Weights of a small mixture-of-experts language model, trained from scratch on English Wikipedia.
Experts: 8 picks a token, a softmax router, a shared expert of 64 neurons.
Below are experts of layer 6 (counted from 0) of a mixture-of-experts language model. Rows are named router (the router's row for the expert) and show model dimensions 0-127. Each number is 128 + 24 x the weight over its row's rms, rounded and kept within 0 to 255. Numbers have three digits each.
After each expert's rows: a language model's description of what the expert responds to. This comes from a sample of Wikipedia text that the model never trained on.

# expert 57
router:085098163110097103166110113144112093108102092095113095148128135156148089140086109118148102101119111152146116142156091146114097100169135119148129166167153148151113090103153089103120145129135121109109091139114178088108180160108124105150108151161104126130122135110109124109140156143116103144139146104112135103129153104094117086166115125135175143102096105125107146132092134125118101118118
Prepositions before places/years. The word in or of before a place or institution, year-start digits, and United or In, such as Olympics in Birmingham.

# expert 41
router:154151134105130110164160145134146095131153139073136094114116143120145156134086079116121125139112138092123127144119148082149165135077151178100160128116129154134120102111133087147155114122121110148100147152104097128164162102113128101138148091171124106128139149110135127170152106129161123131166093130124118093092180137096110125167113135118148139147150129144116138104104106075078144137141
Word-initial lowercase fragments. Initial consonant fragments of lowercase words, often inside hyphenated compounds like editor-in-chief or editor-at-large, plus paragraph line breaks before headings.

# expert 55
router:094152138144105085120125124112140141115088090111143097152144139104110119128107083095121122105172141106163104139135127155090119110175081156118127146124103143121129099128132154166119158154081105092099149134133132152105141111108100097137115146081123123163105139096184125125146176092144171106134142095096121142135149132145115159150151191137150132099122125144087130140129098119116110106129
Election table structure. Pipes, blank cells and line starts in election result tables, plus labels like Majority, Turnout, Swing, Conservative, Labour, Liberal.

# expert 0
router:112146120118104119136114144149138130128161150147107108110108144092068124168128124135087068094142146129138100159131113137151079166093153167139117130148155080140146139087077165124105124157132117147097107128145135129136092136184102127094158111140167118096122102099093153114103112110137083132141129083128140110129132165151137173109127127170140137097109142131144098146145134133133135106138
Place-name beginnings. First pieces of place names, often capital-letter fragments like St, Mont, Santa, Bir, or hyphens inside compound town names such as Stratton-on.

# expert 10
router:106083160104116095185127124117098108123088101109091130146116141151145115146117097107167125131134138125123137164141152132143112092183164142153133115145134163113120123083130119114138127141150117094113094137104168139115175162101129149151136138158127133146098102121139102094171121145145088163134168143107094118129146111111096134145117130134170158106134109163143162140099127134095089092076
Narrative event subjects. Subjects, articles and action verbs in historical or news narrative about decisions and conflicts, such as announced, refused, the apostrophe in coup d'état.

# expert 44
router:095116172121121116136130140149088151104097114110110097150121130131087134149126145150134098111117114145149139144145103117124117158125136088124140165100122152080126083130126140153158173106140140157093155120135168130134098107102115103122108118093092140100110134142153074098133118143108181141124117109134143151099180086129113099180105127086110127141092091140120161175101128082123135144112
Parentheses and numeric cells. Opening parentheses after names in stats and tables, blank cells before numbers, plus %, units and symbols, such as (AUS), (1–0), €.

# expert 14
router:141101152117125157111121104177127091149112120141162126135114147136119122096107094128085091083142143101125099145148136110091140174124107129066150074126142130133140098138099110138129126160130125131094105195168121127131154126125115158083143119163120139096150085106162074163112103089129135121130102095156118109150154136166163125080133125116137141163120131126135143108133143112149123124141
Descriptive word onsets. Word-initial letter pieces and hyphens in biological and botanical descriptions, e.g. White-eyed, Red-breasted, orange-red, p-ink, b-ranches, prote-.

# expert 56
router:138088163143131140161094157120130136107124133090149136132118166151162099135121108113141097073141139108110163125139113090130108108175073127111152165142135156102108142133145094116098093167164132092078117137168126099139166089117101121143166129179108140132132136141119131124156147169113122168120111096130114123125114124141113152165145108151098126157128162106104163166127132120101090129116
Subject category nouns. Category nouns and nationality words in opening definitional sentences, like team, club, valley, species, footballer, German, after is a.

# expert 2
router:120113122129115085077146140106122098090121110092133079070127121117086105152124178097133103115124097176111103084087131125135127141164145145163084132122114151122107136081149151171105129123100141133104121118134149117126130145103118099166093093127100151151124106115146154142123152115156134116111116138107144125108109141164122148127124122135123087114099135097149091099104107152161157150075
Non-Latin script bytes. Raw byte pieces of Thai, Japanese, Chinese, Cyrillic and Arabic characters, often in tables or in parentheses after romanized titles.

# expert 34
router:173115131125155122171103135071134123095141128173135137111154113093175109143160105142145101121160103099105157112132155127103163084178159109107149115132131152135107173113104119120114123169118144109140091117101126095121159125105090173146096162169119145131104128096141112130113161114107098174173120145118144179120106103099118152156125122157132129108131114135120131094115120125114125161115
Sentence subjects. Subject words before a main verb, often sentence-opening This, It, There, which, or the head noun of a subject like project or pandemic.

# expert 19
router:119108159110106127142105124154117081110103091108105134136115130150163101148088129104132100127103131134129080123141106120117108077162126128158109142186182173136157112071165105144138134112168112113121099118137150105112155162092104120148131133152129124158128121131100090095117120128128132170136135092106138108139143128122094092159131130152163141095095133152129150134073110110154088126157
Song and title words. Words and word pieces inside quoted song, show or work titles and some personal names, such as Blue, Night, Love, Cow and Chicken.

# expert 54
router:152108174101135137151115117152083113142095101112132136118113159157112156114134115142187102131138120152115107155114120130151103068152152099158157157165126143122085099110178120146101122110171120138112097129118131084134157163130132104166122100136130096140132095098157116126122154137162129110146139140103175158135104127117149116134105135149200108101119164119134101097110093135131099121110
TV episode navigation. Separators and words in TV series episode chronology and season navigation, such as the | between Previous and Next, episode, seasons, Note.

# expert 6
router:142132128111138127124113151145144143118138113111119105146125105123090127132118160179106166135143113155111088122135103092094112136132106068191147143138147105153116138127152149085131119093177116124167129095108132121150092137148121119129067132124105157084114126123087116145161116119116093137154145144139087134122148131095138129151182113136140104105130107120114148186125139135173100124065
Name parts, goal minutes. Middle and final pieces of personal names in cast lists and officeholder lists (Enrico, Cox, Hempel), plus goal-minute digits in football scorer lines.

# expert 53
router:124138135125125140158127104073109094150110086101105149131131094097164172126142102071116158136138141162118118163129141149164099126116087095084122071144100110139151092146131141156097166146116122104131125124128158121149163118130118125152119156158132144097106113156114120091130139122118141136137143106129117110156147160147101084111160156116135092128117084123173158072120128146119110167110
Modals and infinitives. Modal verbs and infinitive to with the words following them, such as would, could, may, can, to note, could themselves be.

# expert 46
router:128159136108117139139148142103154114130113132179137166102153152132145139125141101127096139132118141146096172155126162138103086109140109170076114109093116146144152133147121162121129128139125175157152133073136151125136160125100151128138160132154137085121133137168128169132160138129151100130140145163142141143109084092149151091144143181102147093127134132138154112090116171143084148156177
Main-clause verbs. Verbs and function words directly after a subject or auxiliary in narrative prose, such as began, received, continued, causing, had, is.

# expert 29
router:119152129154126105165099095092153137079160128117121144136160118078162144146141104109152062106095148102099139159105136122109143099146147147094161101113133159112083117126123113112122141189114170127116176105102106101108172090107098108121136142147122135146109118088127111131119129131099093137150102137132141153159103148099123143156099151152129154099147157117103167116119110122112145140113
Sentence and section starts. Periods, line breaks, == section headings and sentence-opening It, There, The, especially after location descriptions in place articles.

# expert 9
router:153111157127106103162145150138143112121107139074144167123111141087133112091138086104134098128102139106162102137118121063162125123135115150117106073169116132142128167150134116110113127094107111111092101164170129079170151138081127139088153106135114133137138102143115156117117117092136156103123101114126093105168160163176132120136136106158121099126162156114113106128140138115132147108139
Word-initial prefixes. Opening pieces of longer lowercase words, usually Latin-style prefixes after the, an or a hyphen, such as un(cles), re(gulations), pro, co-educational.

# expert 17
router:102170097127117143082094118087149167111111130117100135110151099098090151152116128150107110090157092147128076153126095121114139172122139090160116156152123113112111118091156176167131144126133094114135086117081110127151093153144126138134134151086097141114117141141122089141162100090121143160068118117142114108130126136112108140088137129115126136122149085124139134173139143136133113112097
Foreign name pieces. Word pieces inside non-English personal names, often Slavic or Czech, in sports tables (Malečkov-á, Ir-ina), plus country codes like CZE, RUS, ARG.

# expert 20
router:127102144119122109137123115159096118078126124114172118156138116130176078117111057118134145151158083126123124090130149141116153107156151133122140130149140127125160090137123124109109097095154159098144110117141167107116117106092111126131115166162115111190157106076102079122110126109134087170106161129121154096116096142102127137098104151137126140117124104141109156129110107142120126080134
Determiners and label pieces. Mostly the, this, their, his before nouns in prose, plus mid-label pieces like Side B, Infraorder:, Sonata in.

# expert 31
router:111125160122140132092139126182119131133123118124125106118101111130118118161120096130170115136156078125119149105114129176135114133153136090157161162113186138152143095094108160076108114073117109092146167110113125167124140125121131107150144147114133134126103130083144143129109152148134125106119142108120091125138163109183128093168121149104122151087129102169147123164115122139135107189105
Table dates and numbers. Final digits of years, dates and times in sports schedules and results tables, pipe separators, and scorer minutes like 24'.

# expert 32
router:101106168096085090166086113123101102102106089093110104144118134140146116126095100115141100098120096163141109138130098140125090076165127101147120153164146176137123115074150085108138149134137124103111108136101155113101173171111107110127115133160108121136127105099108109109143135136107118127128153116115129121132158117110090111169094124150160154092128108144111143159075137121123098133123
Quotes and decade digits. Quote marks opening nicknames, the zero in decades like '70s, and election-table words such as Candidate, Liberal, Independent.

# expert 16
router:127162107134123143085089111086171120164137147121107114135131147090113146146137120169139117159117132154121077156137112099138154204130110102143076151168140108138143161126154154142121158116135113103147100141103103136156095168126136131149106118092105124110128163166150129138167076116144122139087143105127112131143114152107126125115147125083089130114141118118150148148159142162158157104099
Foreign personal name pieces. First pieces of foreign first names and surnames in sports rosters, tables and credit lists, such as Gonz, Al(v)arado, Mic(hele).

# expert 40
router:174119151107121116151139125144160155077096097118144144092085129168127123135135100139128135149186122099110167140137164183143100091156128148126130093124138130146128155130142159098158105137128169150144113149146161156111128149137107150095102171168152119115141153089130159121150137094113077145125159113099160143100090120104101136117099132120093132144129123158120135120094124101148114109164
Articles after prepositions. Articles the, a and an, mostly right after prepositions like of, in, on, at, plus a few adjectives such as large, annual, historic.

# expert 51
router:153120152104128142144117128112123083138065113101174164123136134096174136127103104151128141104112141104102170111106146160161143089139156187117136129146124105148135123115108110121155102124123107121147087102118139134084179111081132115129117147150110086106105117104086148121131158105139082110188136119096152134106114137149124136142106134101144085115142125166113129094115147094109139148151
Prose function and verbs. Function words and verbs or modifiers in running prose, such as of in series of, create, provide, various, active.

# expert 39
router:097087163106100092162088117145110099100094091097103113154111129155142105135087117117138102098124118153138113144146100129118105079165150108151136150166140160127137098089161098103135154136139124107113102127118162104109180159106111103149114152159107131140114109096103112100132107139128102130128154112110117118136157109097098097172098133145156161100117122152101146141071123115118098125106
Institutional title words. Words in official names and roles such as Department, Ministry, member, Minister of, King of, According, plus fragments inside proper names.

# expert 26
router:108105141125132141141146143141156128130101137149146090122154163106149143135126120116092102143107202099130078081140140105128125136101106149139100110110100125138122126110132094143160097163109143091106107171159122138119121111130155149090142123133137105114151135105121156139137140128172125105172128098118153120137139146149119206046107119151129111100143170133118120127117129143084135087144
Capitalized concept words. Start pieces of capitalized or topical nouns and adjectives in names of parties, acts and fields, such as Social, Civil, Greens, geometry.

# expert 7
router:175152120121100146147084107094173179128153152142077107110148152127105147150118112141113157121135129131093077098123086109112147170144122146137093142142139137093126149089142154155150129123139087137146089113103105135143111160126083143144110116132120116111119156129085102128152117145118134175139148108147112121163100154113107126105176100096147120095128125136130130151126141147175168098092
Personal first names. Given names and their word pieces in lists and tables of people, such as David, Richard, Randy, and closing quotes of nicknames.

# expert 49
router:113139145117084123160089133125085100143133121157140093169146164164145159083142133093096104115098102154126119100138092109136126141147148097134111138104171140132141096129159097126109150126159148123107172129136164093091149103110103119139119167127129190125142147104129113120159076157091153161112083145112125103158133131146111153165112130120163168117110092130120148110127147145138107134132
Digits within numbers. Inner digits and decimal points of years, temperatures and measurements, such as 17-5-8, 46.8, 18-8-2, plus units like sq, km, °.

# expert 52
router:130146171132127136119118148139143106118082107124160139143094150125171117121132110142117148109156152098091143135118127147121100100177114169145099140143088123126179163126112100094137114121138142130136091133147201119089156124071130138100105139182107115120095127123104132124130160108169084123123144135100140132122112091145106104149143133093112159151154161153131105145108097090101123102153
Indefinite articles. Articles a and an and following quantity adjectives like large, significant, initial, first, new, as in played an important role.

# expert 50
router:112098140110146131135108105137112112103117117128097132146112101111077081145114163116132157123157125132123100110124134184134150147146151129159149146167099118138141112112126134104138152113131165137182161141111112088143141118144130097148104075095116156133104088120131133138089131162184143137143180147099115101157151111159101102145094158136105136105123094173098110138128116176117161102117
Tracklist row starts. Line breaks, pipes and row numbers opening rows of track listings and numbered tables, such as 1. "Title", with durations like 4:16.

# expert 35
router:138125158113135122174153158122133135102130116124158167134130132143155146116141081144124169109173086107102150121146165141118110085138132166080135104165116159154147153117131122099145126071115155159132087125130123134130134118100127166165125154160153127155143168120128158102158119095155057160162133154112131140102106118124105157135130107127100169110100139160109116144094148154105116130121
Determiners and possessives. Determiners and possessive pronouns before nouns, especially the, its, his, their after verbs like published, and the possessive 's.

# expert 12
router:081088140153141106117140169170131118118119152104116115134126096154114151145116111125152114135155136122178104173153144124101144065113150123147120133145138158127144103139114131148089160162089139100083129091126117139143124098105122117169096106138131153169096108102079149129144150141118164117096167114097125133139111123147110110140156177153154143126131131073119119157131138122188101132118
Infobox field starts. Line-initial dashes and bullets starting infobox fields (Country, Born, Coordinates, Phylum), plus degree and seconds signs and N in coordinates.

# expert 24
router:106102167184120129156141121116109088100090107120153162140074174160162123100097088119110138093138140154169097125124108084096063121160119131115111109125133130118143144108145118101090142116134138099146101119117145151109161127120115145156117099158125125145129098096101110101151103144125133116156135158147171146148179115142116114139092091115138127171140113162150132093116132151128105117133
Predicate verbs and modifiers. Participles, verbs and adverbs after is/was/be in running prose, such as used, known, served, worked, covered, well, rather.

# expert 27
router:099137150128157114150150128106107119129122143136104133143116154133123097159146176134139147165134131146147146158164143160118145112154150111152161158121111137108168121125100160139148138099130172165115131177091112143122119164145152110165116140062123114127092101175138083128115140156113119123129157136092110112122147138119126097167154097131112159166101123104128108164138083119124083188151
Dates and reference numbers. Spaces, digits and month names starting dates or numbers after table bars, On, died, aged, or NRHP reference No.:.

# expert 30
router:124125143110103134142120137116125095137098106107166142144112119141133147135099156115132137139086135167099179119114140190134112112168152146146164146136109151115169132115117182129119116162100166178114142139133137103091141119160124158143145145096121150123098150124176129094152127143149142108078178159122169112143123138131171097144106072120117138155142143114110089131097120139161122162143
Before a quantity. Words and spaces right before a number or amount, such as approximately, about, nearly, aged, the £ or $ sign, and blank table cells.

# expert 3
router:100135117114132095135109169136097127146130147105133110144134109177111154136103192144129102161117128157144129091145130169142119169181168144164134128116126138114151139103115144142093139152108130139075143151088100124118092130142156119134122158087141127121130132144177123122174111151105183085145122145122114092118154130113137079149142102143119176121139133097153082161123105139153111136136
Digits in tables. Digits and number pieces inside table cells, coordinates and ages, such as the 7 in 90.573611°, aged 19, and 2,982.

# expert 28
router:083139122106108160117154162153107171137100116138097067125110166152114138144102161118161094133159127111160128100121078149123114112108131113185104134108119157106133147157154106129068104118122116124137174098113144094103173131155127118128091159087125113168129141116191103139124136142142153134092129106135121149178120122141154092149097127136144131121119116106122139126110118113090124126127
Table structure. Pipe separators, |---| divider rows and header words in Wikipedia tables and infoboxes, such as Apps, Pts, Votes, ±% and the slash in Team / Apps.

# expert 21
router:099107163097097096164099108152119087102093094106100123167109119152144116132093108123149105107129117158137102146142109145115088077174153110148143157164157160131144107094158091110132150136141120109099112131116153121101179147105112107141116143157110139138123117095110105096144107149120119133132157118103125122121152121098095089168098144145164161095131118152105140156073140113130104133103
Table cells, scattered words. Digits, pipes and semicolons in sports-result and race tables, Kick in "Kick off" rows, and scattered verbs like spent and exhibit.

# expert 63
router:113090155113135128135136144142118070133143106085088145130112122143122113103112124123136104122138104113165101156137133093119103063101129161158110102154122176127130103125151097138100131135091170103096137133099132113121153125092111094118059132161100142148105118111128147112147125159119120133140181111111128138167090125129133089138165172126152113105103157120085152168107125130157113117101
Infobox line starts. Line breaks, dashes and field labels starting infobox lines, such as Born, Preceded by, Coordinates, Type, Full name.

# expert 11
router:100129082143126116101184134134105149140120124111131116147113158176116137141111091139112125092136130116145114069157103162172104168161096134145095142136147139134153102083106132137089161142126076116125139124117145113110135124098088088130104137089112139086137164111177109127114120150125167122122138120144138140138130112158118155165125142107161152100125088143117129163165147114176112128091
Table numbers and codes. Digits, percent signs and pipes inside stats tables such as hockey scoring and election results, plus player positions like MF, DF, GK.

# expert 36
router:188163149103146138159112119133124103127108117107157185090145108102180131137115095135104154094090142122112148122155154094132131103133106146095122117139109140137116129115130153117157084133122147112139093085173139144125191112109143116111174115172131120106116123103096144124125146131127068138184151118122155158103105157119111157123109146120126085110157122144115125102117153108095144127147
Sentence ends and pivots. Periods, commas, closing quotes and parentheses in prose, and the word right after, such as The, His, is, was.

# expert 42
router:113069171115132127110102123148128115144108104103163112120105158190102109115117134131161096094194139130083168145148108140109113114161108109118157091117134123110111125144146087072129139125121147088104105180173128102189120135119135144105139127162124147131141110107117134124159106091116107140127118107107111130130162141117113163133134140151131132162113124135083139150112107129181127134142
Taxonomy and descriptors. Articles and nouns in species stubs and taxoboxes, like the in "a moth of the family", Genus, Family, Clade, plus nationality words like American.

# expert 18
router:169135135128145114162142157118127101178108136133161154108107123122147145103145076118106150145099143073149120182125134084176138117094139131127143118112094119124143089151096141129127140104134099139081111170107131115180167132107164126159159107183105125106133116123156136103137120112157161107150121135136123130114144152190133078137142115105129150152135115127162086108122139124104104129137
Verb word-starts. Lowercase opening fragments of verbs and derived words in running prose, like c-iting, pro-ceeded, prep-are, and hyphens in second-tallest.

# expert 8
router:119126136104111121137115106110138092101152133149148093141103156112063128143101104148104071102135080144148101138136121099129121194114139121107122175145129146135153105122137149123101184103119120118132090187144130098145097125157082121111121128163107137118105097132129113128116158121091081171095146090129100116143117107146148115113136125125123108132110097136124145161130123150147126150065
Binomial name pieces. Middle and ending word pieces of Latin genus and species names in species lists, e.g. Titanostromb-us, Eucyclogob-ius, also URL dots and accented letters.

# expert 37
router:159161134197138150172126104094120145111156108109106140121163144132131147126123128128135149128080104122161150145177140127121153114150123118100147164120172085103114141114134122080145084094156126121160184116137071109109148146136143131165121107150146112134126138125130111126118098160085121159104100126108167107137142093107133157168103144143150101146129121149092114123136126092098140166119
Clause-ending punctuation. Commas and periods ending clauses or sentences in biographical prose, plus conjunctions like while, although, when, where.

# expert 38
router:185116149176147112159124117099140111155124158124135161099118154137145118157116093166135130116121183138106167089137132077128142108146136107109157142134118160094120140103099107143128096136093158105113114101146139152149166152114159163129116072154131120124118096127105121114179141102166172118142139149150168128128130087129157143112109130122079135165147152130114102102133097133107163136119
Abstract noun endings. Noun heads and suffixes ending a noun phrase in running prose, such as effort, process, concerns, organisation, effects.

# expert 33
router:091134140110145114078099091157125145143105116115140116096104131155155107137103122111154112130101106131126107099123102168129085116128164188136087150122130111152113062115158155168072150142107127152130133124121139147121160100134141126126139125074103132141147112112156118104152131115131141088152137156110157121172125159137156180141114102161154149096150118147132160146121165156148096148122
Election and table figures. Digits and spaces inside numeric tables of votes, turnout, population and seat counts, e.g. 3 x DUP, Total, Turnout.

# expert 61
router:134104164109097120148107103146111096102161094140098136114109137124177145129109091135155108127133137157134118160142124135096138075141150120137145155158140152149108132139161092092133124123102127125108109160107167113133183161134114126131080195154119114097123124110137097068119131121156089151132132112108119134137148089113084079160104117142119142121142140119059132124101141154124129149130
Function word after clauses. Determiners and relative words opening a new phrase after a comma or clause, such as the, that, what, so, which.

# expert 15
router:169146134122139123127120119153174112174136158121146134144095145067133142148115115127136136139136130117142068168116117070146181156125097144159083138110097127118149131123160169143153136120135133093118118152099125126195110169137153105112150108145103123101137159133097134135121118115117168093103117092115114107119163130078152102136131121102117093125139122120108175149141113147161152102120
First-name openings. Opening pieces of personal first names in cast, band and credit lists (Marc, Jo, Sh(annon)), plus co in co-star or co-founder.

# expert 45
router:160136138171149157178087095093120156093146094134121139164140138159141146122105103094127176114115125148153123166135140134101135097161095119102148166142184086103122157123142123082158107109169123111150137118124084111129135131132154134151115107159118117130160127163092124130096087155096097166110112129108151092111120125116134121174116134135114089149131101108096123130140150107090117126118
Clause-joining punctuation. Commas, periods and conjunctions such as and, while, but that end a clause, often before which, who or whose.

# expert 65
router:172096137163167172148118099102109113099130107142098176127125178128139104149102094139129199130096125143127167147106163076092124097152112109080138150135129119145100122115124142101127108120128115152169152146134088135130146143151162140139102131149095150172134110134148108119138117176120118143077108138118131147134134138137115159137154119107085113094131118152119094098131153110122143159144
Clause links and quotes. Commas, colons and conjunctions that introduce a clause or quotation, such as because, although, saying, said, and the colon in "consensus reads:".

# expert 59
router:083093148112138099084102144144124124144108104127093142147128105135082147096113088089137126134118125139155086101140093152104129123141122095171118166120131142096124135101122076162106144114085095127087104123130133123105112109115073114131145143126131127168089143124100096106129166109136070133145096120135106128151144099131118113098104163131121159115099078122105146153109151096106109117156
Chart and infobox labels. Labels in music-chart tables, infoboxes and taxonomy boxes, such as Billboard, Top, Albums, Peak, Phylum, Clade, and the bullet before Summer (DST).

# expert 5
router:116102112102059115155154138128139089107133103095094144140105110145132158131096085113140096108122096147139096127152099138092127107154152096140108131135140168114151106091150091131120184137119119111128083110136109108141151149118097129148108148156138123100141143131107112094127086127133107140128161137096114164167137108078130113187082137184127140123158130143137140108107116144125132085136
Mid-word name pieces, awards. Middle pieces of proper names and words (Jer-usal-em, K-ass-el, D-omen-ico), plus award-table results like Nominated, Won, Award.

# expert 1
router:084121113112141081109108126169076103097121118126110090116118130150153135129126085139166106086137127177126103124141119132147108105134154121167124178131134119098146121140121124070102146082126118132071095138102140127143125123145091137122147109128121139161129153137087127125110162127112119154094175128118167109078115114080114138110098175130160132107129106114146153144102083142128141117109
Country cells in tables. Table cell separators and country names or codes in sports and film tables, such as | before United States, ITA, Tanzania.

# expert 43
router:157150146095121143150123146136116140142122120094129128122104170139152133108131085166105146115170098094097152099135167124128173111141118159128087129163133118149161177137158125103158135105133133118132096126136127119134139136113160114114124117168116098112171156112129136115162132131159102135098158198133100122089161113095125089146161095098101131150094150157085117184103125123145108123133
Family and possessives. Words in family and biography contexts: his, her, possessive 's, daughter, married, and numbers of children after they had.

# expert 22
router:185144112150194133133135130095138148149134147137152197095159129105163142119147111144110187124111138104113146140134173096123160121126108147089119126124097116118102156147104189143140080154123142150156124091149112162164145108141168142147168121139143125111128122141140147124124150129122102140150119128142142154130103157127152163131151128108089083130166123146122110097163151133100143125150
Clause-linking in reported statements. Commas, periods, but, which, was and speech verbs linking clauses in accounts of statements and events, such as stated, Despite, but switched.

# expert 62
router:092140140146119107152129154138116132098118110107089104137124148170097111151085115083176166118107125150135129159118125145124104091156156087141177143138127137112131139101149080119184172099100089112131134148131132102127126146147100096101140136123148133176122159125140142138090165138092126138133125113128115165164166105111102139146075178120130124115153084138150136175122115134121110130122
Table and infobox separators. Pipes, colons and periods separating table cells, infobox field names (Original language:) and numbered song lists, plus country names in chart tables.

# expert 13
router:152092134100099127130125132159144157114150127141094091111142129119118173146173099123095114092139139142133097089153113135123100169100140150149109125159154115109121175105118151149097116150149126151071089099130097132099121120172095150117166161142164091102107109111099130092108120146127094158146147081125137127110099145129124162096137110164103134088112135122135110159129132146121143076145
Place and institution names. Word pieces of town, street, school and club names, often before School, Avenue or a comma, such as Peddie, Winston-Salem, Ahmedabad.

# expert 25
router:177104156131133168128122098141126107101106113164180144143113131179149105101113098138073153086157123087091157112152160162092138110156113117081108114113149129166157130153113115119137115149123154140137120150185136149121143093099116128102125158147146119162129110118130109132134150092143114149089111178176138132129103124171119128097119129094115127140094147149126142126107170139132110127146
Description function words. Articles, possessives and adjectives in species or object descriptions, such as the, its, large, white, plus endings of genus names and words.

# expert 4
router:115126138136141137164129077115148105114124093135103136164115144140175118120085092123106171151109119121124151125108159147162103092117101127103178118100140075149135125166153104093178139093099121135140102161144112119128132122100119165079139158155121083162116130120091157149125119140120093110147150167133091122102150122109129144095101117162164098117162166119106139118137146115113125147106
Listing connectives in topic lists. Function words introducing or joining lists of fields and topics in academic or cultural text, such as "such as", include, and, of.

# expert 64
router:166094133091127138127104140170174105142121148144105140103168155116120137135152148099152148152105145143121094066128119119119152103114137109132159153149136148118133174101116153121151118080107111117112086120147116119142092139094122151139167169147138103131147133119112160149117127103122085136200167092084120150076123100089104152105123131149112137120133143110135077129104135136102133120124
Media and publication names. Words in names of publications, broadcasters and works in reviews, e.g. The Guardian, The Hindu, HBO, CTV, Sydney Morning Herald.

# expert 60
router:105143160117087129174093081162114109111125144121153133161127128134126117128140116097143117177129090156122143122141125176128094099178176116142100150120156108100162103103169095132144148097131119113153110172116156099123127113136129129170135173148118156137151138106138092137169130159111121148086149137098103116159129167113143118144095105146175133146129087101094158121113144114118122126159
Numbers with units and spaces. Spaces and digits starting numbers after "between", inside parentheses or durations, plus taxonomy fields like Authority, Genus, Species and currency signs.

# expert 48
router:116119140101060094154114150127090113138148140101119115155141111156153130157125151177124111167103152173092123097114134178150101104156130120158119126118190162135148121094138105132151128112138123115099116159122158066133126131127133086113118147138106161128147166121141120105195119134136149084129126139146092145142153096109124137153106090126137140108141119147162090111098145120108117144134
Digits in tables and years. Individual digits inside years, scores and decimal numbers in tables and lists, such as the 9 in 1999 or 3 in 91.35.

# expert 58
router:114104127126152140146160161160136120141102106112098097110119107120134090091128143133158153100142083092176119164130137097096128098124122109175108128181148122146133112125134138097085121140130135098110142129090112131134098131132130140143098153101078162144133139079092142123141130176145109121122174125084122151138140095113084101172122151135154130107103134143126122158107098169142167161146
Infobox line starts. Line breaks and list dashes opening infobox or list lines, like Preceded by, Succeeded by, Born, In office, Full case name.